{"n_experts": 128, "d_expert": 32, "d_shared_expert": 64, "routed_scale": 2.5, "balance_loss": 0.00245, "n_groups": 8, "shared_expert_gate": true, "init_std_router": 0.0128, "lr_router": 0.000321, "vocab_size": 14109, "norm": "rmsnorm", "seq_len": 256, "train_tokens": 393300000, "dataset": "wikipedia_en"}
Below are experts of layer 4 (counted from 0) of a mixture-of-experts language model. Rows are named router (the router's row for the expert) and show model dimensions 0-191. Each number is 500 + 25 x the weight over its row's rms, rounded and kept within 0 to 999. Numbers have three digits each.
Before each expert's rows: a language model's description of what the expert responds to; "mostly gets" lists some tokens that are sent to it at least half of the time. This comes from a sample of Wikipedia text that the model never trained on.

# expert 57
What it handles: Country, state and city names or abbreviations after commas in tables and lists, such as NY, France, Texas, Angeles.
mostly gets: "″W", " Angeles", " Ohio", " Australia", " Mexico", " Connecticut"
router:531503469483510444492521497491507502490512491569479510468467492500475548500509495509490504526468570498459489532515506523454446518505497451555519559457488525515505512516523471506471474497478494472490517487496503516516477529543481488475498533443449506507467485499512505487459525489493479519518495485475533538509444500501515519539499474505511475463486524501497498510519513497511499506500480484485518451485523465493499460542520524470493462471510513531460523487493525513500486540495500546500506505507454482541515528479521504499511511471565500444514489510497501522514514464527481505

# expert 37
What it handles: Periods and other sentence-final marks ending prose sentences, often after a name or closing parenthesis, such as )., ."., !, ?.
mostly gets: ").", ".\"", "\".", " .", " because", "!"
router:508501465488519461476479470483500470522486507541490553484500471506505505505496530518539512520488525480464480530529493514502443515486503464543513551515507492471516545556532503499483474512467491493451514472534513590530503459512529452512504512441470497497498484479500507501479529471510464501484513483499508516523514502546525495514473464495472494502491494512512523511493511520544471474528488512475533501490482466508518453514465496505536480475513492528483507486513484512500465536496526563513476514457464507486464532457550513520522478520493536511478499513517502518500538478533486521

# expert 30
What it handles: Last word of place and institution names, such as York, California, England, City, County, Beach, Union, cathedral.
mostly gets: " England", " California", " York", " Australia", " London", " China"
router:522508490468544468507527489497533465510487504536463497439457488480511500512514508522479485539502585539476514535526528528503471522494510461552517522451474526502514531510539476487518509499490492468513525465518506542519485508516510446476519504456457523496478512469496493466468547478506473503502509494480520544529465487472500515507468507474512473449489492540483509538532504480516478485492443489468513503468491462480488452520498527489504457472513509510469539490485500502486447515477515549499520510479476498501481527502504504506468504494540502516503510496499530527493495464496468483

# expert 13
What it handles: Digits and separators in track lengths, race times, scores and date ranges, such as the seconds in 4:32, en dashes, degree signs.
mostly gets: "′", "–", "°"
router:503484486502495432502508480485516504517522538559489564501473478472454534482471493501501517508503548493465524490534494531467458522502485463512493491513521524517527507491525456535532459511518477495470514485504490531514469532498511487482542513478473513471488514474478509482501521457498466522502457491495513498498481473498530555515471475489507466486467466494535539537478524504494498452511453480497511455459519457471517466513484497457512470494517505511436541472487483537500504545494514508513486523512475496498490542482493509458503501486507507495482519485477525508506552497529460465

# expert 17
What it handles: Pronouns and relatives opening a clause, often after a comma or conjunction, such as he, it, they, who, which, plus auxiliaries has, had.
mostly gets: " he", " it", " who", " has", " they", " him"
router:522497490527513485493493435471503482516501487544498538458505508477507534474500492499520507505465500498469466519542516507515488574461484487525501531498506533522519509538508469481467434495500513490483532476513548549534474496506498484461496491492464501487479529484464546492487514472469455518533494533479534543524530505467489530534494488486472499482531508521472532511482470464529509493532478526477523484497489483495517427541482527478518505469485476523432505493488491497521474483508519528493537489467473489514492513494532478517520523470518508498468517471536505486507525466519469518

# expert 54
What it handles: Plural and abstract noun suffixes or whole plural nouns, such as -ations, -ings, -ities, systems, services, cases, schools.
mostly gets: " services", " works", "ations", "ities", " schools", " areas"
router:510507490499506471540506469485535475501477503520455516480446473499499545493492517531492489518505548512487491483499518548506430593489521493550488514494495505485525548550536461491483485522487506466471522472529489557537503467507494492516492502496504530489482507527452510486510533491514487497500477511490510515495471546514498541519468486466507510466482507500493512503534506475516501501514468485486539494499495469487485464532466526518527496491502517525482554503520505484510447502514531529568523482437454501504465519520522487490523487489503495486512465482504524483494491461516457484

# expert 6
What it handles: Final words of team, league and institution names in sports and politics, such as Pirates, Cup, League, Championship, Association, Council.
mostly gets: " Championship", " Cup", " Association", " League", "ians", " Championships"
router:488474512455513480552511478487538459518482508528481530431457501479509527480490524526470496531509554493489488507522512544481457544504525468541521552486470516475501527529526466468466503520468491484501509469511531536528489481524507485484496491484479513480472507512453502486486534469509500499512488482462519538478477527467520493535485500473505515443486481517494489510528489499497496474470450483463517450464485472474513454517476480510503474504502488548450539506520504509514453519477500559523526501465511500482470506513521488504483507509516492488529498494477511481484494452545486487

# expert 60
What it handles: Closing syllables of personal, place and species names in titles or lead sentences, such as -ensis, -ović, -sson, Conr-adi, Goodman-ham.
mostly gets: "ensis", "Lab", "vić", "ović", " Mitchell", "aeus"
router:484468482484535439514528488500521445536461502553467510459468512518485508483519476534480513532510587506493464503541519494480476541456526437547505503482505535521514552511507444500517490515509504503492485452513504523521502512531521476493472504473483476498495499510491505495474528523493491494531508508487489543525506514517532512516462488492498480514476496517487518535528487458516457482494482450483509482487521478488494472507512519477488459503496485520430525479511495521489443532516499549494491507454446496490488542501510485511503488492535472500488500506537492515499509514488462512

# expert 42
What it handles: Pipe characters and colons, dashes or short codes between cells in sports results and data tables, such as |, ESP, TKO, Chevrolet.
mostly gets: " Chevrolet", " ESP", "и", " ·", " Clay", " TKO"
router:514506463484529449507501508491549469511477522582498525464483487481481530492472519510493515539484502534488459500521519519476479533493514469494524552484513492491513510519544469511480481508494489497464518454524520534525501507513492474490522528476457492471474494499500518510455526467498486481523492512477513491526498506517523496524518503488492461480490522530515528516533488464537461488528466469499514480478498449481517457495526528520508485502539496507501541455505514501528483553500505565539505545474485475506480505459523466474526485466519499453471524504509501516505543476525440489

# expert 29
What it handles: Past participles and main verbs after was, to or also, such as made, used, called, released, won, translated, portrayed.
mostly gets: " made", " used", " called", " released", " held", " received"
router:513507505539512479529480504496546462487489518526454503478496475506472538510497466498490517489488529472517503479513506531483472564463492495505519520509521533522490528548532483491509463489494506482452498471519504579508502469503511473506494506485488528490471529523466525526491500459528424490505514510469493493482470513486524512521504477498470504485487485530534569509492488514528459502514473478475478495503548448481496481496459519511491518462519524518426527475508496479502475519480532526510471558497481465511476528484506469469500489459533500472489508518529505514503502497538455514

# expert 50
What it handles: Individual digits within multi-digit numbers, decimals and percentages in tables and stats, e.g. 1.23, 43.53%, plus million, miles.
mostly gets: " million", "%", "%)", " miles", " billion", " km"
router:530488512458541433513495471472546486497504486568498542470481468495489494476493513521495508512491535499495464551533485522455458528464512493523520505502519487515492514536495476496477493522502485524496474476542485554520460494534498439484490513470494502482519484497509501499502530503487475499522472495505488532513476465533516514513511461517483483479511496522520531494521503478510521499527471452453526488481500482513517461504503506491499515492511514502428516444501464523531434548520530498525483520445507488512459504487522501509519475517536492461490471494507495500471524473516466544

# expert 1
What it handles: Words inside official names of states, agencies and bodies, especially of after Chief, Republic, Gulf, plus National, United, General.
mostly gets: " National", " Historic", " Social", " Legislative", " Public", " Air"
router:513468461481491476508486464485543508476483497557491534482468462478488503487491490512480488490506547481479486540479495563458481534485502444530511518512510498486492515547539474502494486503477456478503511470505518571543459497528512468481513538461458514472503510507474525504485521504484481496533501485484494533494459494504510523538502474495500473466466480507497523508544468515541478491514472488474506469483520441468498476534481476497498502488521466502473511452521496541498481520513511541563524529494475485500501495481541506469478493489531498496467467489484534517503523496543470475

# expert 20
What it handles: First names and first pieces of personal or company names, often after pipes, colons or "by", e.g. Robert, Stephen, Eric-sson.
mostly gets: " Stephen", " Robert", " Daniel", " Sean", " Ed", " Jeff"
router:541503500516481495536527470511514471467498509541473514472456475449522531476500511497505516528500557498509471495543506497488519506476515490539502534472514542501509550533526443537500448500490475503483505483516519508508454503518521488494487537458451535507513522494488527532454513500489466506534484520500490544510479464528521563495490505507486504487500490565531533525521493460519472468534462505480524472500497468472498495520478496490520480478509514537493501476512495532503478543476507546551497525446500502535482538493497488501485523462512517515475468538477512511485489469505482517

# expert 24
What it handles: Prefixes and second pieces of long common words split into fragments, such as trans, inc, un, Sub-sc-ribers, ind-isc-riminately, pil-gr-ims.
mostly gets: " trans", " inc", " inter", " ins", " ref", " conf"
router:507491462520482499496455463465539504484525486536482557471476486471485500491490518544520493526495556474501471504475493543492486586514503473492513523506515523511530517555513465517474482543505466474481481462538516515494519507510479474503522531474485501488506499525512504486477482495493489477511475484520475516485524506515551520558495500491485507458491494508516509513519474498532468490565501478491534456493506474485512494507500517461512467502520519513481514469508472541544480524487482493581481553471480500512509499482515497511511472514543479492475489478500520531472528477536457524

# expert 25
What it handles: Commas, often merged with quotes or parentheses, and and joining list items or clauses mid-sentence, usually followed by and, which, but.
mostly gets: "',", "\",", ",\"", "),", "\")", "\"),"
router:547494486475526445522522467453525456497493510522462531478494459485488482496497471506510515515461524503494489490530481535453502529472518488547480538520526468479541484519519451530505457475460484469467499462490491545510494476498493499495519512470464481477480492494510531496464520473492476505491488501485496514519463510470509501555501479450494493488506468522492513476475482465500492466561489503492531449467521485518498439517466515463535504525514485497479558502492455525510444511494502516499481533493459482501511490469472487525521496498538478488496498493516488477479533520539481482

# expert 0
What it handles: First pieces of proper names, often single capital letters or pronouns He/She starting a sentence, like T(olkien), K, Sar(py), Serg.
mostly gets: " He", "Lab", " Cry", "She", " She", " Serg"
router:508476467514564430553505495487527469507468515576508510466498491513483496489510522525516535491536577493486506505525488544485498543475513460499474511484501503508506542552528437504504474485511474524468501445512500523518476510531488485470508521476507474516497508467504536464449541510505501460549511519479523542512524496488505516554509456487502501512476476516488516503510474494495481478536482491455508452490478477477496463510519514495500479506496504535452525491511480528509469512510507515547511514479500490487503499503513487486513491453514501485475500475526494488473543495521482490

# expert 21
What it handles: Commas right after and, negations and contrast words like not, but, even, never, 't, and some table separators.
mostly gets: "'t", " not", "ately", " but", " even", " Also"
router:506476509485507487473474470446506514501491488556502546443468470492500503517529488515481475503484527520492488506533503492500463551494513476519497512472499512502505471552501490509498479522487521479478487506492499569552472496503496490459507504479489508458512493494497545476490513499486461534491518539439473492524471489514502524566486450470464474488525515545500517526529475503530468489522477468475524460482515475492534488520488493527485484514505498507486525448529474516523485512528524541536539543439466485505478496484509500517489495469504505474485518479503504504498572518535478506

# expert 23
What it handles: Digits inside years and date ranges such as 2011–2012 or born 1993, plus en dashes, plus signs and infobox field labels like Born, Height.
mostly gets: " Born", " +", "–", " Occupation", " Height", " Family"
router:486482488504496450526489463488512491489496529581495526505454458499459497510518497531508486501470567517485492507544495530469463522515493463522503508495484497506523517498499469488484477518495469487468481469515496534542459504555486502498484513493499515463496511474465534486503525455492449511519483535499522514487478489539517530523496493501496484473492484542510528546487500498505500486501462455471496444498528457459497446502498518483526489517553492543454526470508487522513486529508488514549494504505503474492513539461542488474504508461482489489475514512496528478470548472514467496

# expert 3
What it handles: Column pipes between cells in Wikipedia tables, plus colons after infobox field labels, semicolons and dashes, e.g. Genre: or Resting place:.
mostly gets: " :", ":", " –;", "):", " |", "\":"
router:517473479497559454510498495486501492508503497564484515508443484501458527489495490500528489514456505526495482513505500493493496515496516476499520547459526503516506499518517469509475460484473521488438526466518521600525498467522518464517534492478456513463499493487497511501457550480479482489502458487481501500515496498492502523527483479481497465466481482532515528489512482471539476487503487478500528492472484462506525456503511500483500483504542517525508563492494488521524493526513510540568505544491478478510485526465516467481477461479516517470487486493504504503492515506551445494

# expert 45
What it handles: Short consonant-led pieces inside ordinary English words after the first letter, as in kn-ee-s, wh-ee-l, tra-ces, pro-.
mostly gets: "-pro", "pro", "-b", "ph", "we", "-re"
router:501511429533534466498466441468531513481534488529491540485498473487458515479493506503498485518481554484500486502500493528453466557531485430505496525487524527499562491549511471524492459495475480494460497477527506505516495484538514477481519510464502473477499495544485499467520540490469489469533484534473482541525519493522509522523506497496467469485477495551510546520498484461508480482528507490488521452484517488506526513509493497451504470497541509500478536467483477529504505499519485481560508508457496492503496500494526489499502504491504509504463512443524503487493551489511500511

# expert 14
What it handles: Unit words and nouns ending a numeric or descriptive phrase, e.g. km, acres, ft, votes, yards, All-Star Game, plural endings.
mostly gets: " km", "°W", "°E", " Votes", " yards", " kg"
router:480499524479494454516498477455548463530494537544480524458462460523512478496527523496509518516482538526474500538542489563476433555493485465524524554487515506492531545527514468479448487530508512460449497489528524549517464473503507500487468516474489501491484523507481504499496533479516476525523466509476514538496481514477528499512502498504504489495498517505490538484521524468494526508518495489495515473470501460484504489533485538503526491479539496480470523513524514512526467527510514529524488478470483493512474515521512493477506515512545491455535498490497524473502496459519441468

# expert 31
What it handles: Table cell pipes and header words in stats and election tables, such as Votes, Total, %, Title, plus header separator rows.
mostly gets: " Votes", " %", " Total", " ±%", " Length", " Title"
router:497498504493523474511488460472501479506454500565481524430498481501481491481474514492505506529479504502511468534525525528442454586498508460531530518464505496537532522501502443480487492546497517524459492496525488539505454519513491497500494507470482532497519502506485545498474505519476479474492485475454479530477514486491513513525491472495478491476500479525513551510530494477521469444539469488502490442484510451494472461511506516483492484515517511520502534511539497540504489527511496509549470506479448507526456513479523501457512503473496488469508501491485520497488525512511492517

# expert 26
What it handles: Possessive pronouns his/her/their and 's in prose, plus country and position codes in sports tables like ENG, GER, DF, MF.
mostly gets: " her", " his", " ENG", " MF", " USA", " ITA"
router:508489515523523445534495519484529466491482523553477535444492492505457518486473517494508524515508577500478490506556489546464485524456490463548510530473488531521496514506526460481465487523505520485480507477505523558511481477521482470475514497490440532513456502487474523501454508482498502517542496513496497485550477505494510513521505506507494470481511500531504497530536494507513483496518467450471503482480522492467515477498496509489515472490493524534477521472508502514514520519475476547511518513488487479529468543452511499467503522488531538488490484510516539482493511459536432509

# expert 4
What it handles: Sentence-final periods, often before paragraph breaks, and prepositions such as at, on, during, in, often sentence-initial (At the same time, On 5 June).
mostly gets: ".\n\n", " at", " during", ").\n\n", ".\"\n\n", " During"
router:532504480461525483490492482507521495527488507543496541482461474483511483488449519530537491514498510464509471504526490514491509520505483472557509516466490484504514537509519503506477426515488479499490523458540511561518511519497530486509506508495488505487509503501491484529485498494503435526514483500475493521498503468523526516524492458489464518483519482524517536519545532512524495464561445477456527462513467447481494479514501515498511484482529499513428491454507472537495456530497513518504485526512454479488497554461550500471495500495503519499484475497488517511517529507547470502

# expert 15
What it handles: Capitalized words inside song, episode or album titles, especially short function words such as Up, Out, You, My, For.
mostly gets: " Out", " You", " For", " Up", " Over", " Off"
router:526526497474489480528491460494516486517492504549486509480498477500489516472502509502500525520493554484516478521546520496510475524471494470542508513505515508479492563522534458504508432526501469500490513505518503532527488477499544509508506525479485520463506530467469517497465559493482446500549503507454496524491511487476530518536485476482492480464501469561522543531514506503524484449514490461477506454483512444498510480519499494512530447488551499526478538476481460525524500504520538534548514557492482482491497517491532471503506496483532500518498477489505516504465523477506491491

# expert 43
What it handles: Section-heading equals signs (==, ===), opening parentheses and opening quotes at the start of headings, titles, and parenthetical names.
mostly gets: "===", "==", "====", " \"", " “", "="
router:522516480495551470536461442461513489503474515574495536480508482472477512511517493524506516553510525481483469541524504536493478531490502487541508487466514514532517520480523468511477471521504471467487535501508500575509480485510484477487493528446470489467481497497490518515466529476481453494536483473490513520488473507490531535570480475496503491499486501525512546518516545480529490464504480506461515443492523476493522485498506534492481489503519521556486518472506480514492478541484513535535479507493469472536497497487521468487503480488526488462507503508509516495466529472519470514

# expert 5
What it handles: Possessive 's and pronouns like his, their, its, plus nationality or national adjectives such as American, British, National, Moldovan.
mostly gets: " his", " their", " National", " American", " national", " its"
router:508471472474532463503516521457506487514505492519467495454486502475475495486498509533496518512494572496473498521520512571465507553480500441534538532466499515510514526512509510505468512478455489465504499478508488568526499504520520471475505497473490522497482502496502477515451494491468515509558471491495506506498455513542506537510508484514503454506504493511521532468523485512514465461477482469476481494473535489491498451524500496502494489476531503514461515471509496516519493526480499541517510569488482468533492523492543493487452488478535546479458508501502548495498499474543499525

# expert 51
What it handles: Prepositions in biographies tying events to places or years, mostly in, of, at, between, e.g. University of Oregon in 1925.
mostly gets: " in", " between", " during", " at", " throughout", " within"
router:526500461474540492504501496521532481501509554541495506494507488473493498508496495531503527494473509497498485534486524566475511500482484447559524507471516527482506526550554490516487491489469473506479529468485526564527491501507536472500541502493454507477510505484492519499466525466477451528573500517508512532515463499492543489551490489522521469468485496517497547509528498514506475481509472495445518450477487438480503483497487501498498493500527504477471505459523506520492460499504522546499489528515497504498473502506524497490464508495518495505473482493506503516503511513557424481

# expert 8
What it handles: Function words and punctuation inside proper names and titles: "v." in case names, "of" in House of Representatives, HMS, Mount, Battle, Lord.
mostly gets: " Mount", " @", "=", " Royal", " Operation", " →"
router:493492479516560485500477448516515503485488536556495505494476502483479533465484488529504522524479522507490515527499510535512508496478497462538502526453509499509515532534543453510464506505475485503480527485481486582535496489546516469511502527454482504475484508484472538490448538486453474508537467489477501501526487492498513522551464464508493470493489492504505529503501474492527493456505456515482499469476489459491518475510493507509497478465521537511503543470496486530523493549510511535547476519492469487514517493468529463480488513479557518498467474480495527520493518517552480501

# expert 27
What it handles: Words right after the or a that open a noun phrase, such as this, new, small, same, other, tiny.
mostly gets: " this", " new", " small", " any", " same", " original"
router:528503481491541493493500511459526519523486503515469520444467490492471475503481487519536523521481536495495490530514503558462479577497497473536529493477517518510520537510517492516506499513479503507510520501503465568512496485523554489497495522492489534480485492464481487477459531484484489479542478519488524525512465500529554522501529484493473483486506480504522546496505474498510487458505504447504479496482547491498505459538488514480493475459524506512415523461487485505496506525494508510518539560494468459497492535487541502497482518467514529452493509496486535515479516484525488534

# expert 46
What it handles: Measurement units right after numbers (902 m, kg, lb, miles, km, billion), plus final digits of years and amounts in tables.
mostly gets: " lb", " kg", " metres", " cm", " miles", " km"
router:518493501477559466506500470470519507514512514560486524460472494498464496479511493503533495496493572508508514553529492545459485502513475436558538548495490505494508545513511487511485497498497504484464503473533526518513481466509496493490499509477487499483476480494459507514463548476505447507567486529470481526533455488499536511522472469537482470470492506536503535508529490485537498472497483497480528486480501481489518495508522514488500465471511507496442538514483482569542480517487536535513479502463478480504492495508518511486510497512526525480479488461512506482486511523510464513